config.toml
experts_per_token = 2
d_shared_expert = 0
moe_layers = [0, 1, 2, 3, 4, 5, 6, 7, 8, 9, 10]
router_score = "sigmoid"
normalize_top_k = true
lr_router = 0.00156
norm = "rmsnorm"
norm_eps = 1e-05
optimizer = "adamw"
beta1 = 0.95
beta2 = 0.98
batch_tokens = 131072
max_seq_len = 512
train_tokens = 621700000
max_steps = 4744
Below are experts of layer 2 (counted from 0) of a mixture-of-experts language model. Rows are named router (the router's row for the expert), gate (a neuron's input weights, with its number), up (a neuron's input weights, with its number) and show model dimensions 128-191. Each number is 128 + 32 x the weight over its row's rms, rounded and kept within 0 to 255. Numbers have three digits each.
After each expert's rows: "gets" lists some tokens that make up at least twice as much of what it gets as of all text. This comes from a sample of Wikipedia text that the model never trained on. Tokens count by the router's weight.

# expert 37
router:134152156105115097144186172102156098069166117117169164138151112122111065100079155122168127126105192092163170087167111114163116153120049103137101093103173120137078029071089182109156165157179151
gate0:117149135068092140150139128234161133113129190147150108099178175070116140110133131080154076173142100084196136155123111157121085124171156090100150103142109109168080120119133156079108090159118133
up0:139157062143192142138112128137118169119151173176185154109119142079116157130136114153137123162136087179118150153097118143094142121125122142118104155139137098069087175134190121109161128145061153
gate1:168149156130117178105123144135124141199228085101094144220147082116125117152152139104153113091129110125106123158144131117163132143127132141117086136092193175103141124108136147228111143133157154
up1:132109149105135126142133154108087121115062176138187094033106160164110134185095109153075126091102154148139174123132165160121165170133140118136141169172127091129130172159169110170097117149160129
gets: "y", " He", "ight", "ide", " he", "land"

# expert 43
router:160185167084156107138194115100146189104168149086136109119203147065115093116087192178145085118141194121136171105182077115114142128102061106121129106123169094119118101156145178148152165137173189
gate0:113124145120127155087120184096139177142112117147102124100090134056109141179129152082094118132150134156100110110171154169134094102149135105141123133111152134101160144142135191142130143104086153
up0:204189197127058135166117138144140130138151109138085127128174182115094152158084073132184114101152162178137129127083073120121105116170198096164096102166095123117175123118135082174166149168115129
gate1:082111100096129055140157109110151137158081159136170146148129115086127118096107119091093110080105141132130154128171153044130110145103132138146136111072172120121116120127131118069126131147127115
up1:130140144135157080166125083121173083184129151129069046142130117133090169152055133095128051097114146114133059106109176116128052137117138102080177079121179117132152169095143150140114110113110124
gets: " in", "-", "il", "–", " In", " O"

# expert 27
router:166150157087104149146122082127154148082154099109153142117149162099152096142101161141204109103117207092162199115176102123126107145115094106120143149059160114145078084108130127100153122124159168
gate0:107101200146135128091155127105118150084137126148157167095096144136153126106132109114095052131046126069104148150089174147181175165120116117117119138160135206184159114101129158131141138183112124
up0:115079129123043137126111123132099101144153150051123105091123126087076115148082095127145133111110104173134097077078135120150094183144168179112157129139167147190166148138148118123116128170151090
gate1:113115031105136156142106108141131166148110136076156098126166162095120088184138138140164090052122090150117148069138166072108120120127143135133098122127126131178177107127163158141172148132127133
up1:151121135162104195133157107088139138100114163120102108057101133153167079091140127087104133083109140132185107124137129087197121124139083144108119121119130092112111096199149100131094131096130148
gets: "ri", "A", "ra", "N", "R", "a"

# expert 22
router:133176161084107096121147056138124176138180111118111105136138096085109132105137145142130111094122170093127176093159080127145115140128092079108158129064137152132126088125132123082155142118137167
gate0:124138156064140089175137170170097120091136149159127133100120147111118075088153186141146114169059135109082116092134111111069164078110117130107129112127118138163103121096117169172103108156151153
up0:072215183156146102142094128078143158149119147100098107166156167156073130163169141115146139167099091212133099115092129161131117069115190052133063110155098114084103104162128120145104110131057151
gate1:140093160131135143125166135158154124082149137117144156105140188170129114113118141138112100139106135131098083176111088121138090123103082096156151156151112144119169077110135094182083121135142230
up1:165154129114126169168117127174117124115094149113144107114160157098089123065120125162147119100117147149136118153116138070113124144141141175135088146130118117137155124138111152130140107115134129
gets: "|", " E", " (", " P", "P", " p"

# expert 3
router:155118132069127106180117068110190172095197141145092125138163146120130141112079164119112079120153202072191172060161135090132149165118080083111168072098157113203122149110152147095144129106130155
gate0:174119121125187123147091098097096058148197064114181131184203114140125117147205095078135125109088128155102101105104102091120158114156083157100037176117147078109116139156112125126133139124121132
up0:141116140119124143170147175147116107092175091123159129166118161136125125136109109110119084069150151143153101119150096127096170116137129130106132177116128075104131157137096090115104139114085145
gate1:082138243166178124169130147081108150117115123140086136112163125083093193189123171167136122119127111117145093181122159181134126090159074104145110115136054069147101100112112125104070125163138124
up1:073105103077135157124150104153122050142153128127121132063133158117110138112091158122082123183174140116127122126146102166113072202123144082170118096156128140138115140146109152208112135118148105
gets: " and", "ly", " was", " is", ")", " that"

# expert 30
router:157136137089162119108131111118146122084148133115150153169111140078184053111029172149142124114112222083138177137140076153154110113115047144100136079100153124179122097101132133138132134170138143
gate0:139178110132115076095176092150144168138123160105115133176085132077045139093086115145176175145153124144103134154129095105098168083122111079133109172101009131071169140145077133183192085145161100
up0:136154123073109120082096097124101126095133116131122121127095115120152166111102117155127165125173127154062187202151065127119131134243129108112100146110093126116176161194092126164165092173174115
gate1:162136165086127135113108163183122137074152142166094142163116131167109089087137136137199146127077136154128089134047174081184164095166097134103112132160188112123142163078117118131123137120149142
up1:147111102083124140165172101093141143109086067109096150112155129118152187152110113224129140108110127158143115160156133121141146110147109129124145088117090143130168155160082113103128096114164125
gets: "\n", "==", "===", ".", " ==", "===="

# expert 19
router:155150183075177120144172110147173137070135115117134109106123117064115127055091138152100113118123181080153135102191080123151108105103103102109141103096192141174112058143132166112144173125139202
gate0:144156154074115125116192095110119156133129153102123162154132133133169111094118107089155115107148045086102122097143085111171132181109105133145223114105125110157147109133116243144154114161122174
up0:114145130136133128149096118152124150121158102167135146125140135141118096234153092164135133166126155141185137142102157100145141159127093124096100129129097142146137187120073090101093145176221074
gate1:155184127128113135175224183134100089117127153121074128092163068076140127107131114213137122086140151198126080086103095143088116106159144103195144136157168135115083145130129158163108116100112173
up1:136143146153104126082142194102050096102153136143065114122128091103099139062103157180145102103133134123161163099113150108132141115126112126140155125158163109123144167140178108139096124113146152
gets: "la", "et", "lo", "va", "p", "vo"

# expert 32
router:146162148074177109151140083160159152089148105142128142159092134080137115109146155160168131141137180072191158078141057104119102165164113136117131134088154120129140077104091179122119160094134223
gate0:100128132180129177094120138088163155125105140121108101074114094117149130089098124144107160110127107104115096103140170143080128136090155096153096094180131166132140159122060236185163151086181104
up0:155128128055134151102149125108112115077115166170000134095096099126199118045128151056131128135125122089182100108150111153168172158123123128146153103157101089132104142135136122118145121162172117
gate1:134095198152090149150054141130201147117161161110140131150157061114111061157133175118172123137068150056084137121203148158119107130121151170094163099133107160164172076044159119144107111151145156
up1:115063205123197140127107136162209102162109109124132107079113078101105102048127151133091098154095112073116125144135125184122135105118180115085117101127101184091167053144101114151167131142149157
gets: "'", " as", "ment", " I", " \"", "I"

# expert 42
router:127117171103132148111159116132187131124153119143133142164153116059122091142064166130163119088094159081165185162157106099127113178158088083123110078098177128149131128087140188147125130118150135
gate0:147165172120127129121047073202149149130144089141118144142149093134072098134175190163123120085113119137147112158138153134168125163138082140142129076125112177127137098087095090136090129109160181
up0:091155234130153146074054109241129150171151083141161149117144070126104083132132156122100133096130155083195115141155187082112121131121143138149141103103081121166070067113090132109121181104139168
gate1:080134159126176162130192149134135082102135173180113118122138101152125152139090150135124143125114107102164085062214089074168155106095131109152143130110107105065134130125126143189087152096165135
up1:158129139150097130115079147149119133183126120089112106155150135094140111089164131145081107125139112174172131174097143131107132120154116162103073136187168210175113116082138129115148081131116132
gets: ".", " with", ",", "em", ").", " as"

# expert 13
router:118160136096150090173112056130170156146121111115144142167127141142168078075069135146212118091129192086126163120191081129138093151083049072111152151060139144162106133145132170113128133125137159
gate0:175131134164154134140060165174116098109154149074128095199157192131132107096131157099135125096100130121118105136096170123098098102131087123121192121170119078162125184152161144176157136157161165
up0:139157114091111162114149093108142169134050143142080108141110134173134099114118124158130121110135160087126140130210160135116062132166216079177132174096168187151121100152101197042094135103098119
gate1:148111094154158159102189132152164151116139143132100087112117122199143075102139113144126145127137193131115199098126119094147114113066105112136205130105153134139186178146092143071133093117157116
up1:129155138105157155177138122181132173120126117146143141103113122131131085178132158171132118147108144145136157136165062091104155134132116138253091137151151104127151140175164143152133136185084164
gets: " ", " re", " f"

# expert 4
router:104205123071127120129186074130170142076221134135126155106172153079147107094095178155149118129122198086141134088202082126161128132128043101138132127060152137190091100104097201109129162124143195
gate0:082091112147105127177159198202076114158122148124181156099125108152128140180124094076190144147136114120102118170173129142111153128087129159111143159107150135200174135069116145159172073138157116
up0:133148118108122121131127141113056063134182141149141104149137146171125115177133126118168179173119143090126101162147148075162132187071140141132146148133177093196136111135112134206140085089098122
gate1:096148102162157166113170135128149113122181150132123119135148090078153121113026136185112157117122114164115117083128080118177112134137064117118187117108124193141130143171133108168101138148195145
up1:105079075152171128143154183116102156122146128180209157193097035137140158159126124103133129100122112195149093153114163102185153100132145149122129180150121119137131177104113169149122101140137151
gets: " G", "al", " He", "ar", " Ro", "ill"

# expert 25
router:121144189109106114121083104137191133115177127112148146139170126047148090134075179113129081099137188095134173113184111113121129126112111097139142123082158129165123078092143183125117172130123218
gate0:141125118124112159127137082154131169127098112148145147131123133152131106102150162089117105150092128137186184086153111103085133126092110154159111137147176120125158161109132160144114202167145152
up0:139119027089125164148150065160114139132120118185155220123089097100123135154115105108116218103096157177176177158095127089142114168109152123127124181096124110152162138120116088132077114140110135
gate1:159168132134150091099114124152234154181130089085119111143091119157120135142169167159119158098204168116088109142196091130104157105103108168075103067095102124075032060092114146134119153211125124
up1:085122169126126204135070179132179144090113064170112126110142112084120144169107176124162146099101124142119150130113175080068128096165198086140098142125132175153114152102138134103125067163150132
gets: "an", "er", "ur", "ver", "en", "re"

# expert 39
router:123142145079101088125139077151149147104148123107120109122120144114174131116112163141161118116125192101173138123164101104178117181110055052100126150081173137133129077138133187113140153110113184
gate0:067083147167156127110141174114128141168124130119115149108136095067071120137095099074096116090057125106082138142133162126050086093140154131114169123138119151163124123120083162133177140081147134
up0:116064102115156096127112148164114118149132168125119080101146125136118105094120116073088130135055132107141159105141130130127144119094140113140126106098136124178072091111135136131118144063150137
gate1:114144148069155133109140145167123087081169189199131100165195148131179127164108156057117129121094165103184139107205084095147088090135147139093129148125149152144090144134144141143116130122101129
up1:125140108107104097138099118089067087109162121156161202126137122133166156146120152116144167123182153105063140118123112148162167116216163115094151162129177108153113154142117144182141110171129120
gets: "a", "ta", " Ma", " N", "ve", "ma"

# expert 31
router:119139126100170120118107091128172145109129096124139130146169129091137051070121138123132129084118179099111186120182129144135133133128119094129183095051147127127098057107157168122121168139123187
gate0:192108154132073145127154145125109095024174141112113108123151101088111175015114163124111135110114133119147124178152120133154151040155139137150143106143100203160102103103119136072160124176152107
up0:138122122140151088107153086127155119169101143111158165140139186079114142157090108127156134120129127177109221091109144117107153137098159086085121127100122120111157124103164113172109156122105168
gate1:174203130130048103143153126072131043075141131098114136186136168082200191157111153200152069091153094133136141144064140139147138133103127107062113118146159182126112170111135110180165158063122157
up1:095088154145148087118163189130146078049157238095101120148099140109172132163109163162100205106156115121075141120135143150154133117148093096112151161161118142055094124135141105159174173154191112
gets: " con", " p", " dis", " do", " lo", " pa"

# expert 44
router:146173132088140109170145092147181160108199159093127131155182176131142082133119169169137114087144184120160190138200111123151123156106073109121137104092155136148127063130127157125137130146107171
gate0:149169113150194078113164122120136090106100143150105114154177167126119116142149189102116118152183137163145125123142118092172136167149164148154158000095126150088093121181132151150121118078134152
up0:158136151100085138148082144173094157139138030071142108165077129127100109067154049149083117097129127154126094141099133144082061147126159107078084159121151126131115148171075101137126098137145137
gate1:120100157121092127149160116177178133155144148121189193124109148118102124178072154194105127124185131122182146124193111152148165127099141142169116120126189146144151074128153113126140143121140201
up1:140118185127134101061124174110120148154130070165197120144072124137123082155081114111120173135118125137096090111100138163163096145146089120091145126119143107113082109139099115112161149160137113
gets: "li", ")", "hi", " pro", " Ma", " re"

# expert 14
router:149140146087139142163143124133148129107120108133119111191135132125127111120054144108146127074105170083144173106178112125106114123121082090110143104088163145140142078116116160087180139111170197
gate0:096119237105173073080129152134209103137157115107098090129140132093084090160130179092092078119092153114091182156227155094105140089124159114116110062111121167136148135164159197140092110089153158
up0:149126079141179110197096123142147124140154105115174168074159082123119139182097139069131158152145126137170140104098118144133146130120123162164158178124110115100171151043094127140154125130106080
gate1:150127171124164149097077128078195124063125072106081161143107153158098130164168151158090122050077139090089076129163112122106113153193099111090094146114110151112098060146167133107116102113117094
up1:111175152105133121116094130162123154155113201133093068158147164108118146164142067057171110080125142135114134184113182120139118056144154141133159130121154150164152105137125071151150065095087164
gets: "\n", "s", "ation", "es", "S", "is"

# expert 45
router:128149188100135110134116144144144144109154131125124156181127148100133099134095167123168135099141191144171176133148108083123085131118116081105134083040143094177100084141123159110141142110114188
gate0:116085150089145117119116107115139043113105113105128096092092121162164119091133127120136208122135114114124118091140130126149110132167121110127169186137113115135151102113088180106116062068138157
up0:092121098041078102191165152141134135138139140140086183166147127129126158159096143119119138159127164146167099137099126160084115133135122101148178106091124131165120127166137204161079173088120114
gate1:119153128177118135124115106108143106150137170106113127160091104168123085094107155125159004149196129089150093160122119137095132164100148113114090133198107117139167118116087127124157121103126134
up1:157111124113058146108145053150171167139175158150104133128080153167113111105115127098146105195140151094099126195157138089161161117100133136120170076151168114150157070140095161051201148150115127
gets: "d", "t", "p", "c", "T", " d"

# expert 36
router:138167154126097108137134123127131127074191129120137156156126161128132094105066173148187077082124166116159169125122167110139106200110108042088150106072154146136141162118105165094129132145124201
gate0:114117109105186164080092056195163139091143160122128082115127126120118078151132169100131106098127151139174123107152073143085115105174148193158098098153125195132107101164100114157086141143136146
up0:124114198085116130135140162103165140085109080125176213140134096181123127125083141146167179124088138051132156082134117131138148093063127141143180093102093122200085143063121134157187122109174142
gate1:136121094129141108109115151144133124111102084154100134117160099101162137179183126114135115171131143181089077171130129160099102116141075155148156152121127158145052100125187123140141161106082114
up1:142109141188093103118102113109152215152182161109106161179154110167114146121083163069119169150115123158157153166111145145139188082160162138104074165184075000143114126112126045156108107093120110
gets: ",", ":", " |", " –", "),", ";"

# expert 20
router:149121115050126116140159086116143100108204128155135124181139163100150107098074158125154068132083213071150151117203105113140110119123035108093170068086159107162127090166145157076156158105136185
gate0:076235113125109122039115102134127148142173140088133148186110126144130117139178157155149108145167124119127122099135141151113106134120076159127111203045149118114125080140144123122114110156137114
up0:188153147142154138148135159076074125102145134144091171130170151100154088112103109108172154123166142132141099041146077125122164030175144125143141122169051135173080147097111106150097124153113112
gate1:102133121145108134098132105112116098147167127109074088152116132119111116139089115126106093135110134145137136113096103147074110132103130076082163151125178217140131180130103105181138139116156163
up1:071142031126095128137147098132089125131123127148132205111070110120160087088108140069115170148121128114144143120112090098212163159159112106175130131128098070044134174168100174085106146143115128
gets: "re", "le", "ate", "er", " Al", "um"

# expert 9
router:155164138058135125133135099125162156128141159105119127156140138072163095073101123114128141112123202127135183132185098081175077138119077075109130093049183114149107100135151185104091167094120149
gate0:202122135134069145107100197122105115128117144181169123139123113070116108168110095100113148134140128174114127099179165113145095198109134081173095065121221126115139121119108092124211123129131100
up0:116091127077174106181102129183114127134128136137161104138143137192110126084087160155080120119138140087113128139110078160164103140090159155103103149107167182081177150097094090104073136139124134
gate1:114083138138158142146095055139087126133123117138193103110166102083157085081114094188108132104074114124113128157091076099018155144136115099131080134145101091110064161152116139109094133122099150
up1:079118151097183136124123103133089163130089096118154180132134149129156111116074011085140138090135105152105119174096152104079092164179112123160123160062119160097121116144149106050106143119100085
gets: " a", " de", " he", " c", " b", " d"

# expert 18
router:101134169061101097138142129116139165145162134110112118159147124096132084092057139173180125118116149123200139083196118134142093192125092066076164059080202151154122069160112194092078174117132168
gate0:130124162130102132173173131107087063081072126106139131247127134153137131114078149128186136116099105102116116117104115102191105093130109079152148075121129139161133105103085149117130144154158136
up0:142075169088159145153172153122090079126098125117131162157156082141146090121105151172180159047133117120145116110156150151141129143130107096176119094136130103117134118127121072118074153120099136
gate1:127119144091103134248104155120152142114139128097124174102105122106147131121101094116173146123100151092165135098152153096130081135122131043140119102048151147158065126165107152098105082116143118
up1:088127084088140124137118173129134128140068081121118152096122150123175113086152172184113156166102146105121114066104181079168098156149137131142135111095099188076093149134129092128122085193139128
gets: ")", " 19", "er", "to", "i", "o"

# expert 16
router:121152153090144114189115102144131140127162112104113182150135136066141132123120165157146068087114155073146152147204102108141083097127076069148166130086159135194136102114084158102171147116144164
gate0:186103134145130097102115097098154129154122093112156133147077180095077113161089143160167157131079123133129153118102130107150122090139114141127117104089139104085091089150129143107125089164107177
up0:067102157172118162058134139183106089136150185120123147113204113163107121150130097131086174119109143113128143103130097095158104157120093118165110135161082134153085134144162112143100132116166108
gate1:128122166087138132196167117117162118146156129102173153177149144103083132197017149116113100110109153095157133079179095133108049115187182077158142089067165163139164194072139178102106129103153132
up1:168150104082144159178224117131188152120107128123185127105121171092098099151095110116099140156078098154165080140158129085139071153118141106144116145166140132119136204146119109067132158127137121
gets: "it", " Ba", "ti", "wa", " The", "u"

# expert 6
router:129162167067077156147118115126114130090191106127119163127160155158135153112110114141206156070150231054172134118177068086149108183160116132144105099085139151206061154153167176105102106115174175
gate0:099151111133107137067099109044117106201092195144161116083119132145140143167137120156119168073111097130130110175147158164159172124131145135146116208107138126080133130119129103092115140146098124
up0:181125062159143090141134120177161161161085071163172134181092091077136134125134107122101114080113094161124163171141116177103116098103111069104147160099129140101116087148117113139150120100120139
gate1:160098137099111120064129147182120117114162145120149139120133152130090126122106130100145110165150125155136145129116076121149142134113120129093108103123133053166150113125148093171047137149108104
up1:176139141130083121089136152189132107129142151127131173134187118105110106068105113122124120127136152151136144157156104091156162152134116132109168089103134131144163128119134105145045143136155068
gets: " the", " and", " a", " The", "The", " an"

# expert 29
router:148197163098131158121160096136140158110142146119122098136166144083132103101095146161185112074148200116168130144199094138156116123158092119099159110095161142144117065178116165132110161098154187
gate0:088116145114174147146163134107151112124090144142120114183109150083134114143107166143220118094114166108134129144104140157064096123152165137130149151118106162177154142132127185138158162106140136
up0:166167100137127167065227135155118142150141080139116133183099119139119129079156088176108188105147127112160151158109125150132116123113146129079140154118145132058091116148132117198095134136195112
gate1:102144126116179148110159089099151157130105151144173173039135127136145110153114171173180164141128137154136163143210112134106158152126129132167124127134073139114112109122139134128156118171081124
up1:156186124094118114133113112131131155112146096098124112141160138150080111066143133092092174107121125101022154147119156132129147109103127080087115103116145172131100103172122102164152152171120138
gets: "-", "|", "or", " T", "al", "ic"

# expert 35
router:137159171094109137181097076132170192107153146155134123143141132125144111129108160133174114107120166090115172124169122145140140144111077099118131125048152127164112132104143179102166162123130248
gate0:110155159125128112120147147103140144133130115179155138117110097132143134114111123000189096159168128104129162187098135087111176075104116112083100138145158164156101133145184115180186155187057183
up0:074178091108105117135132122072134171149101132109140127128165220126143110165104120140107126200169120156113110120078084092113136127132132142133144127155132195149120173156122109234118136165094120
gate1:094103146150074092137165097171149123127131125117167155119157166105187110166132130148167127175113138163148099096131132125139130113140096179138150113143151124129131133114136152124091168113128109
up1:124190128097170156147143127096096124167120136156100097116126136138105131147071146128158188114095113159145117167126105136144112153099184141223125168092122137104100072087102153152122119169090170
gets: "s", " S", "S", " Ro", " Sa", " Ra"

# expert 11
router:133147153068121124154143110141165137110157085136133163151145144104187091097066124120173088104158210113115176119175071106148121158125107092127151097061155170152108125126109210092149142118139172
gate0:125121137158183122162110165132173118102158184078141068119182160128092107097134129110102146095125162122138153110191151183106114161112087120138107136104172180115087125254146124091133129126131179
up0:124118110188134044139098146132107172118074154107098119156124139110029151100171141140071141199159158152139108134120130155109091137136115040138119112142081149125187101095130130189107142132189099
gate1:144111155079159194093098080137114129157152120123134172130183127092121115123121148139122146135127153127103169119110108128093100132170140158152154172131131158158108135050107119131184133072150174
up1:111095164098152102135155102174172137160178126104058102109182145133059069114092123151148147137088142097152063162185090106125068142126117105108120092076162092129173116180120119128090174156183136
gets: " the", " to", " of", " ", " st", " would"

# expert 21
router:104191185097122132118149115152159193098185142109150127179173127129138074096070142117169090124124203078139184143171096125149136143139049108085148084067175147154078069106123149106128153134192184
gate0:118192086104115148159170160140120086128079106138176154150139175151169145099053111178105086119153157206146194069125129165107143179062132151137108101090156100126136126099144103153150170117094157
up0:131077103173142114135102141131129082120124147065134029156085107122125144058105116111151112083119065137139120158110104165190152116135163106079117110125082041163196094111159125097129140101108126
gate1:109075134185146116141149098093159136096205127144189102124104051115166114126145156142159089151151150170110095140096129140154144126134101091123239102160154138119119129180131168081179129142089115
up1:171107118154135152144161123217143109073115093146105120089102159161117076092122072150107184121094131049177101068158155078169109141153109202245094114122128139147103115180109127138107176123169145
gets: "==", "\n", ".", "===", "-", "es"

# expert 17
router:139159130064134134197102115134159119142137139118143163171105144100138110130095176167174121076142168116095171147203082104136072157121086108091206096089152123149094050127106165124126172099140166
gate0:186128057143110113114107108095089098123138091146145106122101117113130153127111159129131097096112186030121118091142135124088124162112115164109188116083176220186116153123128157167124158065149142
up0:136097113142108124107149056180132209133138121118196082104108132124113183132138084094121193146138109128119084182147115114151102096138154116097129140137191109112105100125069121161130142150066071
gate1:026164105114122094192119115102110155163145161199111165085102161096165078128149144113140108128115105159133115142162115098144130137193135117138139116124134145122116148170134146149142148158189176
up1:153138169124174133163158143255094100147154138159092078120125119163138133142116074148098135136142156148170111125185151093135083116112163138126112090166123110076137157148137118181096082140114074
gets: "in", "ur", "ci", "im", "di", "u"

# expert 15
router:166153135069098132175149091115136164095135099118134158149110140116120065143084169173142096069153156091185170110155066124147127185119081131111127104034177103102099089164129150097116167127152225
gate0:160096126045187126143119153160142126067121166097152099147136168134124111116065166149139139140141163114170093137107098106201117171083094149116144090138141133124085168123070163104127131172158083
up0:076132097166095146118118131078099106136153097112163145160119138139114119146117187089149127183112085157157129093086151179086099130167177070139093129118092089142145104098083123168119200101099097
gate1:182175158139111112099217059117173198117142110093116133120115122100109145117137148176134084156117129081132136124145130156109213057130104134116146132139113136143188132153168171115109098183156209
up1:123100188134159131106203169166127061118138134119162150156086129150124120136096114142138168123185132175127150106060171086175135130114080124099154082135121085155139152134125096158114176112134127
gets: "n", "s", "m", "l", "c", "t"

# expert 0
router:141145162075137142103128126139128149065169109155149113164120127067142105090086179145179127074101176102142123105173118093139079187146083090101101091124132117172089031156114170124139171119175183
gate0:143122174139152135127132193092109134072096136122174096197132092129123130109100124122109107089087104131047070123141197199147177058157136081045158114132148132182128112115034121093161192206151075
up0:123076194135196145089130092139123096109106141111090127131151118139138120124145205103099060143145132179145114076241149115107096112096223085139150175168143157145110149164145150126085098137102111
gate1:104109182134125165143139134135148109053123082121104145094102119137141132090076176113158070140098141029163119083147102127094082137190105076126133030103156168155107138213114163157150121053193142
up1:107190109112134118090137099130164151167148124088130137128138162129133114188159119119131140041119129187134138143109088114181130102207127088131150185142122116146160107055126102132111177174098124
gets: "ar", "k", "and", "n", " K", "ish"

# expert 7
router:157142141087126117180125083123141117052159095109128093130162144111138098097077171144110091115131176069143164107184086113132136160083081093075149099080170129144087071154148152121125145124107194
gate0:142119126160063124152117124098111124104164146105147100102151157095168145038110121156179123101127180124124097114157139125123101172140064075171121109151121086149138106162110139167163185141134151
up0:120126145126178115160086130141166113108123121102123106136108161140096096165095129070148153158143081188198130127121138154118134156173148161152176090129099161094088181172111118120106142115210145
gate1:117117140129152099160127103113166130060150108113173088103094108141110133146124145152147115129105105100093131144118099208177093142094140089102110123120135148250077134103038136166196105077149156
up1:173138163128111126143122109119159142104133136179172098173116147130085121162176113047104106154118099041055135183084200091108137059076173121129117145129087114140192150101130118137107145078150122
gets: "an", "\"", "ne", " at", " con", "on"

# expert 47
router:154152173087141106118124120143158154063222126137135127156186156134131066099112166173171111071094200086170199122183092105163121144138111112094166080061131116132124096118123155114098171123154207
gate0:077202200101158148146124123116109143151085115073127152120112125110111117181102052146140132178152144147185121111134119180087090140185129147122109151118139160105120097143077145151097188119141151
up0:111169206063165125091097120123110160104163122161190139117091087119115136125113089110092178168129134118075154143150101120192194151184169124115127112129113106149130140116114167130122155172179152
gate1:154215000089111151175142079135153169108173184088048156133129175081137130131133172162105113158131143081139105061140074098139079149134141141127108106062178125098091175098152126122058159129159135
up1:143208172084157150114161128098131100135157199116112163204092234071113087133103134196097152047181121113137131117048169121114125143122111119129097107142179121094165153171152083167105119121101155
gets: " A", "er", "A", "r", " Re", " E"

# expert 41
router:169152135106138145158140110146186109075143120093108111156127132086153099116086186131194100065137140097135149097159135083142098126145054104141137099113175136198140097113132158115139164090120174
gate0:053110150121110151107126180148126157113163124057102184123127149090123060163125158113180156189150127118128176112154155082116120143146095120163167156137137135132163167135124160142090126101125152
up0:055166160166133183093176146058143109184105084098198136103132093158074107155143114182085128090159135142123104049090171137064163168084133197095124162149178127141101147148181175192101127097185170
gate1:097137190141139046147119115166089185164119133135083117171124117139051143109108141141122166146156152159161140162123167103136086166135134105103110107104112135103122096151126108152085158094081148
up1:161120099133207159095083092119187112135108122126124134122152126140133079098131149127124135164108110116091124187163093145116214095094094108135117102154126123133187118164156189129166122150098095
gets: "th", "g", " 19", "st", "f", "ist"

# expert 33
router:111140152084149121179136181140151151134196106116132128085125128097148046134031152143220148108151169126173163117115132098116099169102100146116166089091174141189110126136122132126146148146112185
gate0:123070117135135136152130160167215163116200108099092151140117158119077166132092161133096091157142140151135127098140149144144090146144117144105095128118089099149118174103118098167091142138183119
up0:104157051163101111136167086070064201167132129172160197086134091164140050110156061128141158167118116143096158149124163071098127157141103124187104151129111137158131117132203116142154176096144114
gate1:128081082124109175165145168088105092107163169163092124131131142129178145186127154147164135147122139118179043096142117148135105154111152169071087064126147102141161172124164113142122143124187137
up1:090099193100144115094087126087139118117124121136150106122116169153106113076100084118090214109171128114143163126122173129183127159138165100151124175108158138107043064119110127108114147154060110
gets: "ed", " in", "ing", " on", " from", "ated"

# expert 2
router:138155158128151106137122181147133159043167125141105141127145117073160111078085139145195152081138217128169167087181122125144152115172074130128143087118136103152080124110095167081127155126163218
gate0:087116108093209111117128110128071187147096114089139146087058148118166116123106169197103133133181169169183132149158142149128137146138088132183153133090193155140119085223143177140094128115147159
up0:177148128139135114160106097096108125156111130109105088130101151179145128137127157129092094144152129085100119171107163143109183095000144102086237123140112101160207105158096167099126126136059142
gate1:126181123127105105117072146128097122136129118114131137097150149070115120154126139151131147079076127132138110135107081172094086146209097159108143151130148139174171140103148206148073146183055120
up1:092169087050113154113118196067097121132095109145140120127073094120152113149131152159154108101158125124182130027126097091079127127119142085085117125135172154116180101133099112129156134157103186
gets: "y", ".", "n", "k", "ing", "w"

# expert 12
router:136165153078117111202120108138141155114112097100135125083144111074149105103018129174131134101144191092157150103155130110162119137115069116135180116085148115181079145123118171118144167108130147
gate0:134117143131066147119115141104113102137154160083143108144151133187136110161167171125126121137127148150172166174114124158119158089144144100102158141149137150184156093134139149121132110160154153
up0:138158124103113110143118107144113173129136132151159183125160083074123132178160112105080155158093133161110144158149109150059127133106067158168065147143134103176141135178121138120190159111105122
gate1:088134166127122154160103156074148143136126103168132135123087170180115185127179086061150091134186083078125168155140128107175104121159113109109167154127110163068148114152120124147139166102127120
up1:139108074161083161108122161176116086108143140149159130141130019116181090152120148113197093136117180139158148113146124133118112149128060168097110111182136137132137133093155103126096085076185125
gets: " |", ";", "---|---|---|---|", "|---|---|", ");", " ="